{
  "d_model": 320,
  "activation": "swiglu",
  "moe_layers": [0, 1, 2, 3, 4, 5, 6, 7, 8],
  "router_score": "softmax",
  "routed_scale": 1.0,
  "balance_bias": true,
  "init_std_router": 0.0128,
  "norm_place": "pre",
  "parallel_block": false,
  "beta2": 0.99,
  "warmup_steps": 345,
  "seq_len": 256,
  "z_loss": 1e-05,
  "dataset": "wikipedia_en"
}
Below are experts of layer 2 (counted from 0) of a mixture-of-experts language model. Rows are named router (the router's row for the expert), gate (a neuron's input weights, with its number), up (a neuron's input weights, with its number), down (a neuron's output weights, with its number) and show model dimensions 0-159. Each number is 200 + 30 x the weight over its row's rms, rounded and kept within 0 to 999.
Before each expert's rows: a language model's description of what the expert responds to. This comes from a sample of Wikipedia text that the model never trained on.

# expert 47
What it handles: Opening brackets. Opening parentheses after names or terms, especially before birth dates, abbreviations or conversions, plus [, ^{ and opening quotes.
router,240,180,215,211,174,245,248,221,145,230,170,174,209,161,229,173,252,170,193,252,192,244,165,185,233,171,233,182,175,209,198,254,231,162,221,219,224,167,218,200,245,170,231,198,160,210,218,200,194,229,164,183,203,236,186,211,213,162,208,215,192,162,220,194,155,198,242,223,188,212,144,227,203,240,234,224,224,217,233,160,234,236,259,225,147,183,191,199,260,234,213,248,146,231,162,176,236,223,187,176,245,204,170,233,195,142,191,160,228,225,187,187,212,188,220,238,243,153,229,164,204,252,158,203,233,212,181,244,233,213,221,246,217,229,188,241,190,201,225,220,217,218,227,173,228,160,237,148,158,238,189,228,145,189,192,159,262,243,227,196
gate0,185,227,180,214,192,135,158,154,225,235,245,191,183,224,120,215,137,174,182,192,242,171,223,182,189,227,185,241,229,207,202,184,226,245,205,200,216,230,173,174,206,192,210,218,197,217,155,217,194,174,261,218,186,184,254,198,204,224,157,225,210,250,149,179,236,225,216,181,190,175,239,174,192,140,204,188,163,202,206,188,237,185,147,198,231,190,176,187,183,190,180,227,222,223,213,196,177,200,235,186,195,193,238,130,174,245,191,210,162,199,213,172,198,216,187,149,150,197,201,230,224,190,163,183,170,199,219,172,152,184,157,221,169,174,203,213,198,207,172,219,208,190,166,231,163,243,220,184,198,106,238,190,238,210,224,229,185,175,178,168
up0,210,134,232,232,175,211,198,214,180,217,181,190,191,218,216,224,177,273,250,191,107,181,221,208,222,154,208,209,132,165,214,181,221,211,194,214,218,213,179,234,180,173,213,250,204,181,289,237,209,184,182,193,184,227,216,241,193,201,184,177,123,192,191,228,221,264,172,164,252,194,210,253,151,197,187,156,188,184,203,195,192,143,206,217,226,217,222,173,198,159,201,203,229,214,226,219,220,175,195,175,264,184,205,189,207,178,189,198,217,144,191,178,143,183,217,193,238,220,179,209,190,197,211,202,249,183,224,221,168,205,220,158,180,190,220,182,185,230,170,214,213,178,161,237,190,190,185,223,188,204,216,237,192,188,240,234,185,213,146,243
down0,183,177,227,238,177,212,227,214,195,186,181,197,188,204,178,195,249,262,223,153,194,248,189,233,178,186,228,176,165,190,204,202,189,227,144,145,185,159,183,204,241,235,242,248,216,212,237,242,172,255,148,172,230,155,206,226,190,202,211,215,151,172,166,250,237,212,206,253,188,183,211,228,202,184,238,172,204,191,217,208,223,244,220,189,196,185,204,180,212,226,209,191,277,226,267,202,259,191,214,212,206,204,162,213,235,222,165,153,198,217,231,190,227,208,206,229,213,215,173,170,174,224,244,187,226,164,179,172,200,220,213,208,203,182,190,221,179,211,227,224,234,236,218,226,200,155,212,187,214,220,205,209,219,202,199,149,279,192,147,216
gate1,199,206,286,178,202,221,197,219,212,195,250,213,216,204,168,164,159,221,227,187,193,147,149,260,169,252,183,245,200,212,191,196,243,216,190,164,207,280,181,247,186,160,247,161,216,212,224,153,178,172,180,208,208,167,196,146,181,204,147,209,192,214,187,203,233,202,195,208,191,189,228,189,295,170,141,167,172,189,169,222,154,160,189,208,178,179,205,211,142,173,162,200,189,195,244,204,163,214,217,151,216,237,227,192,172,179,160,190,167,221,219,205,183,195,219,195,190,155,163,205,218,203,222,239,206,209,188,182,248,243,214,219,201,205,220,175,236,114,187,224,206,241,198,218,151,205,121,171,227,151,193,216,242,209,210,181,186,172,165,217
up1,164,198,203,195,178,199,204,165,212,246,218,200,188,181,192,214,189,198,181,159,223,205,171,156,241,225,238,205,202,166,226,208,197,198,182,185,183,181,211,197,192,235,213,166,197,232,143,308,187,173,194,258,211,226,166,201,179,205,266,210,226,165,183,175,203,204,218,201,177,220,204,201,206,205,224,195,208,200,209,223,192,214,204,203,203,183,217,90,191,197,157,228,174,193,215,160,189,191,256,183,158,199,197,220,209,220,241,215,203,159,208,195,249,205,190,231,160,205,181,210,166,200,176,143,207,157,279,210,184,182,207,237,131,212,208,219,209,189,144,208,214,193,197,210,205,188,178,217,185,223,230,215,192,185,256,145,176,218,229,159
down1,184,236,184,167,166,214,168,153,247,190,242,209,188,229,210,200,197,178,211,192,193,201,223,129,213,173,170,217,179,212,187,175,204,169,199,197,247,188,222,163,202,228,195,190,172,169,190,196,182,143,212,228,190,236,214,153,186,200,209,215,210,169,249,165,182,216,200,179,228,176,169,182,170,181,236,184,202,210,256,204,185,229,232,156,187,195,162,133,194,174,198,218,207,190,158,196,182,266,216,201,234,269,212,191,173,264,249,193,178,172,151,222,212,246,191,191,186,174,279,204,205,191,197,216,204,226,223,184,157,171,165,232,191,196,242,198,173,222,207,193,176,181,177,195,181,201,207,198,305,170,167,204,161,182,192,173,165,197,189,209
gate2,204,239,202,223,255,212,186,217,236,165,222,257,237,241,201,208,196,269,199,243,223,215,228,177,167,195,159,145,191,204,209,133,163,250,206,211,139,231,212,204,164,213,222,188,196,178,173,210,183,187,238,214,179,240,221,140,230,225,175,185,204,197,159,207,196,173,138,199,158,191,191,153,202,152,134,182,176,176,231,235,223,202,192,174,226,206,200,217,211,185,215,192,195,162,160,196,196,159,178,258,184,181,169,150,181,262,183,223,194,237,183,193,153,178,129,191,132,241,189,203,206,177,170,221,152,167,213,199,221,158,159,210,223,202,188,220,233,181,154,208,210,190,161,224,217,236,239,206,187,196,132,240,219,257,134,234,174,204,202,196
up2,175,234,186,162,222,212,227,158,192,225,204,206,196,197,204,199,198,210,264,234,205,166,227,162,179,197,184,239,264,210,186,219,186,199,166,188,198,212,261,243,236,264,174,110,156,206,128,249,190,190,214,220,220,184,208,151,166,187,223,222,216,169,175,187,199,222,205,235,182,185,213,174,235,202,189,201,173,229,183,223,222,231,193,204,202,214,213,183,188,222,260,203,200,190,186,166,195,169,189,194,209,195,210,206,212,200,200,185,187,261,169,186,217,185,206,199,152,200,211,217,168,201,213,189,177,236,172,220,171,165,222,236,211,218,235,220,242,221,222,245,190,254,182,145,120,183,180,169,193,209,227,242,198,208,162,175,211,207,214,174
down2,163,243,174,244,215,184,217,150,256,246,188,159,199,164,235,212,160,149,208,222,267,191,205,182,214,225,204,242,214,221,222,204,194,205,261,238,212,262,271,232,220,220,190,172,182,201,140,148,206,159,166,179,241,218,245,198,202,197,205,205,243,219,210,168,217,250,163,161,175,236,251,207,231,207,212,214,250,238,183,207,200,157,185,194,178,211,167,189,164,197,224,192,174,211,235,228,166,173,211,163,177,182,196,193,253,232,163,214,169,208,201,187,177,165,217,210,188,240,185,174,175,210,173,231,183,237,195,183,196,161,226,210,168,203,239,187,187,194,191,179,215,195,212,160,126,209,193,189,254,202,194,170,193,184,203,180,196,197,205,192
gate3,159,213,179,228,224,205,186,224,189,198,230,225,212,206,214,207,196,248,175,207,181,200,296,161,208,198,192,188,223,196,224,202,195,215,183,218,225,218,247,219,209,213,168,246,212,230,209,109,203,201,219,161,203,207,240,199,160,218,215,182,131,216,152,263,230,240,202,145,199,170,203,154,184,202,178,155,171,207,156,192,204,213,220,184,205,214,169,183,210,210,239,194,191,175,191,161,181,271,159,171,204,159,205,201,233,203,222,236,205,186,166,197,205,199,144,195,195,154,222,199,268,214,246,174,222,202,240,203,218,163,212,184,174,179,219,212,159,234,231,182,205,141,164,192,134,225,229,190,204,187,231,232,201,203,150,170,186,217,169,220
up3,204,163,214,237,198,188,171,277,185,171,189,162,160,208,227,192,176,204,247,215,159,171,225,243,184,174,188,145,224,197,112,178,180,203,200,239,213,218,164,201,196,173,206,204,204,171,243,143,209,204,198,189,205,182,162,200,203,203,182,188,203,198,143,166,184,225,188,195,252,255,224,177,228,192,195,191,188,220,196,180,223,198,211,181,185,172,212,185,202,197,219,191,212,186,146,191,211,253,156,225,195,212,216,241,176,198,191,220,211,211,191,137,164,174,188,236,225,147,218,189,107,209,195,253,206,231,95,218,221,202,208,237,245,192,168,160,197,166,300,219,196,171,203,190,149,219,187,199,223,201,226,247,213,173,144,239,200,204,189,188
down3,193,242,217,241,153,157,229,218,182,248,184,227,220,177,203,198,222,228,221,171,207,217,185,204,171,213,240,174,210,180,189,215,236,239,219,200,177,191,159,223,227,161,245,228,216,209,191,207,236,287,187,163,212,173,201,249,215,172,188,239,168,214,182,199,175,182,210,216,225,228,241,196,207,149,210,206,203,189,171,205,177,177,205,250,174,162,236,171,225,220,152,152,155,208,214,202,218,181,183,209,175,190,202,169,186,204,185,208,234,271,193,175,218,226,204,188,229,229,134,204,177,261,208,285,179,231,165,208,202,213,191,206,212,203,186,192,150,201,204,248,248,224,193,200,217,200,176,211,128,235,211,168,215,216,139,234,217,147,234,216
gate4,197,231,229,212,190,205,185,161,214,210,201,198,146,194,188,213,213,189,167,184,290,202,168,155,189,163,190,226,254,186,240,198,268,177,178,226,252,203,222,207,207,218,178,194,199,214,122,251,157,209,190,286,245,212,198,161,179,202,256,244,176,182,165,246,174,204,199,183,196,230,176,183,248,173,173,145,202,238,172,214,160,239,191,186,190,204,156,149,213,231,243,208,186,174,178,183,207,221,201,182,170,210,190,215,198,228,268,207,227,249,186,284,272,210,189,199,209,175,210,213,195,177,195,162,238,209,239,177,183,140,219,226,177,198,212,185,174,145,220,172,191,150,258,185,218,199,239,172,211,215,202,200,186,180,255,174,192,168,213,221
up4,221,208,151,142,213,244,222,275,185,132,204,192,202,215,202,209,218,188,211,275,194,221,244,182,243,266,202,150,208,176,117,216,205,196,241,235,214,209,200,202,173,142,240,155,195,266,238,198,149,186,197,232,153,200,288,217,183,160,223,178,244,185,240,159,213,148,201,246,160,176,196,230,138,226,170,231,231,198,197,215,222,212,186,205,183,242,228,246,181,197,270,185,220,167,228,172,247,190,200,150,212,155,212,231,161,162,226,182,162,203,178,167,210,180,207,214,211,154,225,231,207,219,192,260,238,210,207,226,199,212,201,184,173,194,205,153,196,248,210,234,218,206,210,206,173,229,253,233,202,205,132,217,213,190,228,183,197,218,208,179
down4,250,176,275,236,185,192,216,219,193,215,163,225,166,146,192,286,231,263,207,206,188,201,216,249,207,166,178,150,160,186,177,171,197,196,167,199,186,177,121,214,177,201,224,210,208,191,276,253,163,234,220,178,163,156,153,173,180,201,199,231,200,164,187,202,256,222,178,267,191,151,128,180,210,277,271,231,230,201,186,225,147,189,186,205,244,184,224,245,195,163,165,169,174,151,195,261,196,190,219,239,243,165,211,193,213,175,162,149,173,193,206,215,186,210,193,162,207,207,143,205,245,204,248,223,215,192,192,187,233,243,228,169,228,241,177,228,208,166,239,216,225,211,181,205,205,231,179,250,197,202,195,190,174,217,223,199,181,194,220,164
gate5,257,217,181,191,198,201,159,177,205,169,160,205,208,247,210,205,196,186,189,170,196,191,209,242,192,215,190,254,201,182,172,212,251,191,163,213,169,208,178,222,218,177,182,196,242,191,200,198,218,152,227,219,187,130,182,165,196,212,154,196,245,180,158,194,247,201,220,226,214,199,217,187,249,244,196,212,203,197,203,218,169,156,204,177,257,166,176,206,160,174,175,203,197,214,235,242,165,168,189,131,176,164,214,190,184,190,211,225,192,180,227,171,187,256,252,169,190,270,216,207,219,135,189,199,170,147,204,222,217,200,188,196,232,195,207,174,244,165,201,198,193,225,188,238,164,196,211,235,208,222,247,243,192,229,242,174,173,173,227,225
up5,240,159,215,185,203,190,206,200,174,156,192,196,221,158,234,179,192,173,182,219,171,195,217,214,193,192,188,181,145,186,173,203,258,211,200,196,263,208,188,221,187,202,164,239,198,161,226,130,202,152,197,213,257,183,272,172,214,205,196,165,154,226,152,268,184,161,244,200,250,205,206,168,224,187,175,228,238,160,205,170,221,158,208,203,185,207,184,240,195,237,195,183,192,218,142,229,201,167,125,228,238,132,216,246,205,194,192,188,226,238,212,212,108,216,256,198,190,191,208,222,151,211,161,213,199,241,155,183,230,194,188,178,198,196,210,180,200,205,219,173,230,238,159,193,216,225,232,206,208,190,266,221,218,230,157,213,214,202,212,229
down5,234,141,180,223,217,182,197,198,196,174,198,183,204,173,178,219,194,220,155,197,238,188,159,265,193,256,184,190,220,187,207,252,194,205,199,183,179,196,174,227,169,199,245,190,230,226,234,205,212,225,175,172,214,164,207,234,230,213,232,161,181,197,194,224,231,192,190,182,219,201,216,212,231,181,151,183,210,181,174,204,240,161,145,235,222,176,221,189,142,196,175,200,281,187,219,240,262,102,198,182,178,121,200,183,195,193,213,209,216,202,266,196,176,180,224,193,199,244,111,216,184,194,211,185,175,197,164,159,260,227,231,169,193,209,148,222,230,185,210,247,239,227,201,223,183,219,212,203,178,180,232,172,272,226,207,213,250,184,187,234
gate6,196,223,238,232,158,193,188,201,204,218,187,179,160,166,181,235,190,194,285,145,204,208,199,204,260,195,221,199,222,156,231,240,238,219,208,176,223,199,217,182,188,188,217,164,243,231,142,226,165,177,188,202,239,225,185,177,182,182,198,242,133,188,189,209,221,197,227,200,208,254,204,228,189,199,235,136,164,206,187,229,239,206,186,170,199,199,227,184,231,217,195,215,169,247,179,195,195,182,150,224,233,200,219,198,200,173,208,206,242,135,178,261,211,202,201,237,216,222,177,207,178,214,193,244,258,204,207,172,203,241,187,172,189,178,230,216,195,158,140,222,172,188,169,196,203,189,160,190,190,229,210,207,210,214,190,204,176,220,227,188
up6,192,230,204,167,189,183,151,169,214,204,248,198,228,180,235,198,181,181,187,213,230,192,208,170,141,249,170,235,179,232,243,185,200,202,152,176,215,236,212,159,203,162,233,210,199,201,195,201,232,199,212,220,180,218,207,212,151,238,197,203,252,227,236,136,169,218,195,188,167,196,172,182,220,203,165,215,210,151,172,192,162,142,216,229,239,180,168,164,183,217,183,195,184,192,242,200,225,186,190,201,186,146,194,197,133,202,253,228,178,259,184,211,228,177,224,203,164,202,199,200,206,208,208,116,126,203,245,187,186,237,194,210,261,221,136,224,280,173,188,222,183,240,220,182,158,186,165,169,226,164,182,204,219,167,187,180,226,175,224,199
down6,206,197,183,179,203,140,203,247,180,226,244,211,187,234,196,232,235,204,217,217,215,162,173,227,186,227,130,181,206,262,150,217,226,211,175,241,161,192,221,206,201,208,163,156,203,291,180,163,172,170,173,190,220,177,179,229,210,176,234,222,240,209,247,201,211,202,190,179,160,207,152,246,186,223,181,240,225,177,184,276,203,203,205,177,233,143,220,183,220,224,174,195,164,149,169,196,187,200,210,194,233,189,259,210,210,190,153,253,192,196,187,177,246,197,222,251,166,205,172,205,175,215,218,127,187,223,211,236,222,199,246,224,218,197,206,256,219,176,210,215,185,188,173,192,174,217,185,200,177,223,138,276,196,210,164,176,198,278,141,165
gate7,177,185,199,179,211,200,194,225,180,157,200,182,239,158,207,208,218,172,145,200,197,183,171,197,164,227,215,165,134,182,247,221,213,189,137,172,158,193,230,228,194,203,207,212,243,223,197,240,200,225,182,248,264,181,153,249,204,235,184,169,184,212,202,201,199,230,169,182,249,208,186,228,186,215,246,215,265,193,204,207,238,148,221,181,187,146,181,177,197,155,176,203,204,129,187,214,196,198,235,154,219,178,252,212,208,150,200,182,201,249,218,195,310,213,155,187,187,180,185,192,199,193,204,156,199,203,155,225,206,213,207,208,155,192,136,233,191,202,142,246,198,198,220,179,219,219,198,212,225,221,241,228,197,250,234,196,214,210,220,211
up7,195,138,187,221,196,210,163,241,219,184,213,192,225,213,226,259,212,142,172,289,201,147,204,208,158,247,181,168,172,231,208,165,253,230,211,190,175,203,227,208,209,239,217,200,266,192,155,163,224,210,174,192,227,199,244,266,222,230,256,220,206,170,178,189,206,284,220,257,188,246,205,145,216,195,190,220,271,222,171,196,224,147,186,216,195,166,122,244,174,238,219,191,186,171,211,222,204,150,188,181,207,210,254,222,183,159,181,214,194,176,202,172,253,178,206,197,180,133,197,192,239,217,211,160,202,190,170,185,200,196,210,179,205,185,135,216,276,190,189,224,193,215,194,184,197,206,172,182,236,223,235,273,182,199,227,218,227,219,182,163
down7,199,223,217,184,228,227,200,211,199,173,177,147,205,169,196,169,145,190,170,192,204,256,178,199,225,166,256,220,174,219,225,194,181,235,203,158,221,215,227,233,191,225,181,224,209,194,236,179,212,191,228,206,192,164,183,212,244,154,174,220,224,232,205,168,232,248,203,172,210,190,192,176,221,195,230,176,196,192,214,208,197,153,177,195,217,180,180,187,208,175,233,195,250,223,234,202,257,251,224,188,163,215,163,215,208,267,223,209,149,223,205,220,195,213,229,203,230,190,197,159,215,193,189,194,207,171,230,192,140,183,241,268,177,172,230,194,221,229,182,161,194,173,194,180,215,197,183,195,238,124,214,196,178,215,170,179,240,215,220,201
gate8,203,153,241,191,177,210,190,256,217,227,207,192,192,207,197,208,203,192,181,278,155,219,247,178,223,207,189,174,172,185,147,196,231,221,150,213,240,189,177,234,191,266,220,203,231,227,231,200,202,213,198,210,218,172,255,220,202,220,203,213,187,191,162,223,197,193,171,209,216,223,215,189,250,242,178,233,209,143,162,173,249,188,216,185,193,192,153,285,192,216,190,228,209,214,199,208,219,203,159,211,259,174,195,230,233,182,167,187,217,173,212,128,205,189,163,199,180,190,214,210,142,173,214,172,221,230,189,175,241,156,224,193,171,211,170,205,236,198,135,220,217,176,191,160,162,183,182,179,244,244,264,166,202,245,188,196,198,209,205,208
up8,225,236,176,181,214,192,166,179,190,240,204,179,199,205,203,213,188,195,239,163,229,217,168,170,218,196,207,243,225,186,203,223,187,204,237,185,150,224,235,176,182,158,187,152,190,190,162,141,185,237,158,233,195,190,167,168,183,183,185,172,232,206,246,148,187,248,217,238,165,191,221,179,229,176,205,167,215,218,206,165,162,201,186,176,246,216,243,168,183,252,171,179,230,210,215,199,195,183,249,201,145,240,158,213,213,216,282,194,169,166,187,211,213,186,254,200,234,238,207,173,256,203,207,192,187,213,222,208,172,239,199,166,206,210,191,231,165,164,204,194,226,186,196,223,176,158,218,199,209,192,112,177,205,163,179,201,191,193,176,201
down8,213,168,190,241,191,148,190,198,241,179,186,234,210,163,180,230,188,186,178,206,228,183,190,219,183,236,144,196,180,162,147,237,170,181,214,179,178,209,172,166,161,194,191,180,209,174,241,238,199,188,233,220,192,179,236,167,225,171,180,196,182,213,226,217,243,173,187,179,212,177,229,193,209,224,188,190,172,213,195,202,222,210,184,187,221,161,166,213,142,205,167,248,242,171,183,245,186,162,172,177,200,163,200,178,195,240,230,225,229,146,217,217,177,221,156,224,185,194,157,200,196,175,183,140,172,214,148,152,224,224,201,147,214,213,164,193,188,174,150,226,181,213,195,175,196,180,232,188,184,190,215,172,272,182,203,185,184,182,169,210
gate9,225,180,153,183,238,202,165,178,213,147,199,208,183,224,223,227,165,186,194,228,232,199,218,172,192,232,143,214,211,231,194,135,234,203,178,207,148,208,255,183,150,186,152,189,238,174,138,190,194,163,233,218,236,177,230,153,234,175,189,194,206,196,167,201,211,164,219,195,179,237,220,162,209,206,200,207,188,217,160,219,143,153,183,181,215,186,236,188,189,233,173,211,226,196,221,208,175,204,184,197,160,239,278,214,221,173,219,196,191,224,212,183,196,196,178,156,146,215,205,218,192,209,236,193,189,174,151,210,200,203,180,205,181,227,201,175,225,230,215,193,213,178,222,233,190,236,195,247,228,252,137,203,245,202,166,231,193,159,219,197
up9,161,208,210,234,174,203,208,236,222,190,208,192,232,243,188,200,191,248,164,158,251,226,196,187,173,203,217,185,233,161,247,196,198,216,201,197,179,189,193,204,208,143,223,223,187,233,184,262,163,226,213,173,146,196,192,194,186,190,190,255,241,235,259,238,225,217,206,230,158,110,194,216,183,198,233,183,210,146,211,228,200,220,189,194,193,238,240,174,191,143,267,218,222,195,270,191,187,168,226,152,209,195,162,186,220,219,177,202,202,183,236,215,292,181,186,178,208,207,194,181,253,196,228,180,246,160,217,198,152,191,174,196,213,200,194,197,230,229,183,198,177,255,245,193,191,200,212,176,177,196,147,191,176,200,222,216,197,221,199,175
down9,186,207,214,170,199,221,195,184,190,210,217,212,204,232,227,182,226,211,184,198,159,198,239,132,242,161,211,210,170,230,227,164,203,212,227,214,231,213,203,188,203,218,147,208,178,211,208,167,214,157,202,206,173,243,191,197,220,245,191,233,223,183,209,205,187,183,201,225,160,217,160,253,168,198,243,216,194,199,202,231,169,246,260,160,221,228,185,206,234,179,243,219,155,234,185,179,155,249,201,193,219,225,183,201,203,197,168,187,203,186,201,242,203,230,176,192,226,169,281,184,218,193,206,179,223,165,234,228,158,182,173,264,182,204,272,176,220,211,188,186,177,201,199,191,192,218,235,203,200,190,176,229,152,214,219,172,202,259,193,201
gate10,187,168,141,190,180,175,209,185,168,212,181,208,248,193,235,179,171,170,208,283,158,220,215,243,183,217,183,230,219,253,211,187,165,172,203,255,194,198,190,223,209,165,211,291,211,233,245,185,264,178,197,208,181,202,207,224,184,229,218,172,190,197,225,186,177,163,160,212,233,232,206,181,187,178,187,132,247,151,200,192,207,195,217,201,222,195,209,284,193,208,213,178,202,223,185,252,207,161,182,249,192,200,179,191,144,177,200,219,232,245,195,212,179,245,193,206,240,216,223,208,203,180,218,174,240,221,232,249,212,188,228,234,198,188,238,214,205,198,259,150,197,150,185,192,229,208,240,176,169,150,250,198,190,242,205,207,185,217,212,203
up10,202,230,192,179,220,221,135,221,205,211,154,245,252,182,192,172,212,178,183,305,211,189,169,223,151,264,163,172,288,218,235,181,207,197,182,220,168,210,215,204,204,189,213,289,211,219,239,276,233,211,224,280,188,197,248,212,194,205,192,177,173,219,206,275,172,164,162,186,211,193,179,171,203,175,165,123,231,156,231,209,151,198,223,181,224,201,195,166,174,194,185,183,169,191,199,186,234,187,191,192,213,166,228,178,144,193,215,194,241,212,158,227,237,188,264,214,242,226,193,187,223,179,143,153,181,203,229,209,149,246,212,195,187,196,144,262,235,179,211,172,201,141,210,240,179,190,236,180,208,148,152,206,213,173,151,223,204,218,177,204
down10,179,219,174,202,205,160,229,205,201,246,207,210,239,183,201,182,253,212,213,194,224,179,187,174,240,191,216,294,217,224,192,175,225,224,170,233,170,158,213,247,190,177,206,184,212,251,224,177,192,195,240,186,248,209,182,163,257,225,190,171,167,228,207,179,199,250,229,257,190,179,181,213,161,190,214,207,225,158,208,228,180,230,238,202,244,202,172,230,234,184,169,230,209,210,259,240,204,192,221,233,199,193,131,163,203,177,238,199,176,247,175,227,246,167,256,206,239,196,224,182,184,204,197,183,198,148,150,170,156,176,242,187,213,190,178,209,249,189,190,160,236,148,193,186,194,176,208,197,180,255,216,224,218,180,240,218,206,167,189,268
gate11,191,217,165,260,229,215,198,191,197,226,215,195,116,191,204,202,181,237,237,167,188,201,186,173,167,262,201,236,150,169,205,164,259,211,188,162,233,225,153,269,216,216,159,180,186,159,224,162,250,158,189,193,217,205,319,216,147,172,210,197,160,187,166,243,184,200,181,224,208,221,214,176,264,209,187,162,152,189,181,218,239,189,213,176,176,275,201,161,197,204,201,200,202,193,203,238,207,213,233,202,180,182,189,195,168,221,213,222,224,223,233,144,201,240,209,188,128,205,209,197,224,200,159,226,236,154,203,191,238,247,181,191,141,205,234,163,209,182,196,189,182,192,205,221,219,208,252,178,152,225,182,233,196,223,205,230,190,210,186,165
up11,175,223,205,220,205,243,219,175,195,188,246,199,229,201,165,205,202,220,164,182,268,193,187,230,165,203,241,204,220,158,277,190,171,183,217,206,213,189,180,281,194,164,237,242,155,236,228,220,280,175,193,207,202,207,244,187,213,224,219,210,228,214,183,227,181,188,221,185,173,185,210,211,231,179,211,207,176,135,189,209,204,193,189,197,196,235,246,173,208,167,164,202,185,174,241,250,236,142,224,180,186,187,185,155,211,233,226,230,217,230,198,164,194,183,249,241,150,243,191,199,251,198,210,110,161,182,195,220,180,230,176,194,123,193,180,194,165,165,203,178,228,228,250,223,221,224,212,162,154,232,166,197,210,243,236,190,194,233,206,174
down11,191,152,181,225,211,222,234,202,208,184,175,238,199,193,213,188,167,242,181,193,216,210,212,188,174,221,211,190,216,239,224,183,215,211,184,231,205,219,235,226,195,180,200,216,159,175,205,169,211,180,192,274,162,226,201,246,224,193,214,202,178,218,187,207,223,166,182,175,199,243,186,237,227,174,223,200,181,214,228,233,147,205,202,96,222,201,204,152,210,207,204,196,208,216,157,214,223,240,237,241,235,245,201,202,203,119,163,219,212,215,215,228,202,148,187,184,165,212,237,162,179,175,200,213,168,175,189,168,222,206,185,240,176,211,232,189,179,154,201,156,206,246,173,155,193,217,202,240,215,112,210,235,130,214,192,145,230,201,189,187
gate12,203,163,194,198,193,211,192,224,180,214,214,219,257,215,191,194,191,164,225,262,185,165,262,209,179,193,152,171,198,208,186,188,183,155,241,218,217,167,145,182,186,197,206,208,202,193,226,208,254,216,184,201,239,188,214,234,175,198,147,213,133,199,218,205,213,189,169,232,175,179,191,203,169,181,140,110,227,192,212,196,196,173,203,175,215,204,175,253,213,212,173,168,182,175,208,201,168,182,190,185,180,138,209,225,176,161,202,229,247,189,221,219,174,223,204,206,212,204,203,214,164,231,170,198,180,190,251,205,233,211,185,117,174,164,155,167,220,237,138,280,209,150,198,199,192,257,298,225,208,210,142,228,213,169,230,192,202,203,173,186
up12,215,219,128,234,211,243,224,182,198,219,237,195,226,239,170,201,193,170,118,256,188,184,170,175,244,236,212,187,175,178,202,199,183,166,184,216,153,169,203,194,185,181,198,146,242,249,262,229,205,230,210,159,224,204,222,224,213,192,176,216,188,176,240,208,227,242,186,210,139,208,180,187,208,179,201,199,200,236,226,195,186,130,175,173,202,214,235,141,199,192,203,201,198,199,222,176,180,143,223,122,201,113,217,204,206,165,168,173,246,184,212,256,204,190,176,239,197,234,203,216,199,228,188,224,176,184,253,183,204,215,198,177,186,178,201,170,219,216,214,249,186,211,218,196,238,214,220,193,199,194,166,216,175,203,228,181,195,198,193,145
down12,193,176,174,175,176,229,225,233,154,163,239,159,254,187,242,134,196,120,221,215,183,255,219,175,183,207,240,214,212,178,188,240,162,253,182,194,248,200,232,190,235,216,160,173,172,190,210,179,200,163,203,203,237,221,235,176,200,170,258,226,229,218,177,195,202,161,218,163,175,208,211,205,186,162,205,163,223,166,218,214,190,229,226,181,204,194,161,224,210,146,237,199,199,189,214,180,242,219,189,169,116,193,159,227,236,208,195,174,173,215,186,167,200,143,174,224,170,231,236,183,229,212,179,248,159,226,231,191,125,130,195,253,221,164,207,197,249,185,224,212,235,126,218,182,209,187,252,158,222,190,192,199,251,170,210,211,186,187,203,202
gate13,193,163,187,141,214,166,200,141,186,176,216,199,162,207,223,225,189,222,218,170,188,233,205,174,173,163,185,145,185,193,186,207,185,233,258,233,212,204,231,137,218,207,183,127,124,147,238,240,193,222,221,152,210,227,213,205,215,185,167,230,138,179,197,212,220,113,239,180,229,207,178,205,154,215,200,232,220,135,194,216,173,224,180,221,232,201,200,172,200,205,220,225,174,177,152,167,216,183,236,241,200,126,189,195,193,232,152,208,201,239,161,134,128,221,183,229,142,225,204,232,198,226,152,254,146,164,177,211,187,238,186,231,154,197,253,174,222,219,174,166,218,211,180,203,191,178,178,197,197,238,220,236,223,222,231,163,202,206,232,128
up13,210,163,227,187,169,198,157,232,194,199,199,173,256,208,184,224,217,185,184,191,165,212,223,253,137,210,181,208,224,260,179,184,253,159,200,139,148,181,200,194,178,163,183,185,220,230,233,202,252,220,180,139,268,170,201,211,194,206,220,157,225,186,200,219,202,232,212,217,206,146,198,221,248,193,228,253,248,192,219,231,190,136,172,233,205,193,209,286,208,192,198,196,226,176,255,232,186,146,173,205,220,201,215,196,169,187,239,200,212,182,240,200,227,180,188,173,224,181,207,193,180,182,237,242,216,202,157,197,215,214,201,186,244,204,120,201,171,183,174,193,214,194,196,202,239,196,231,195,244,217,188,131,209,254,173,193,204,228,173,155
down13,173,208,236,169,180,215,204,206,199,161,157,219,207,193,202,223,232,203,218,195,169,209,231,212,203,178,157,148,255,216,173,195,165,193,173,202,164,187,177,188,239,248,152,175,206,218,224,241,179,198,153,188,179,205,162,183,200,189,226,215,218,160,190,204,202,205,238,176,263,233,230,172,183,209,218,178,186,183,225,222,203,115,178,172,209,217,215,242,154,218,187,181,204,193,176,172,225,173,187,210,194,184,246,203,186,148,256,197,232,222,142,208,140,192,184,225,216,225,210,217,216,199,238,210,192,224,210,245,242,165,207,138,241,163,198,228,204,183,196,244,187,159,178,227,204,231,267,191,178,253,195,211,242,200,179,223,154,202,219,194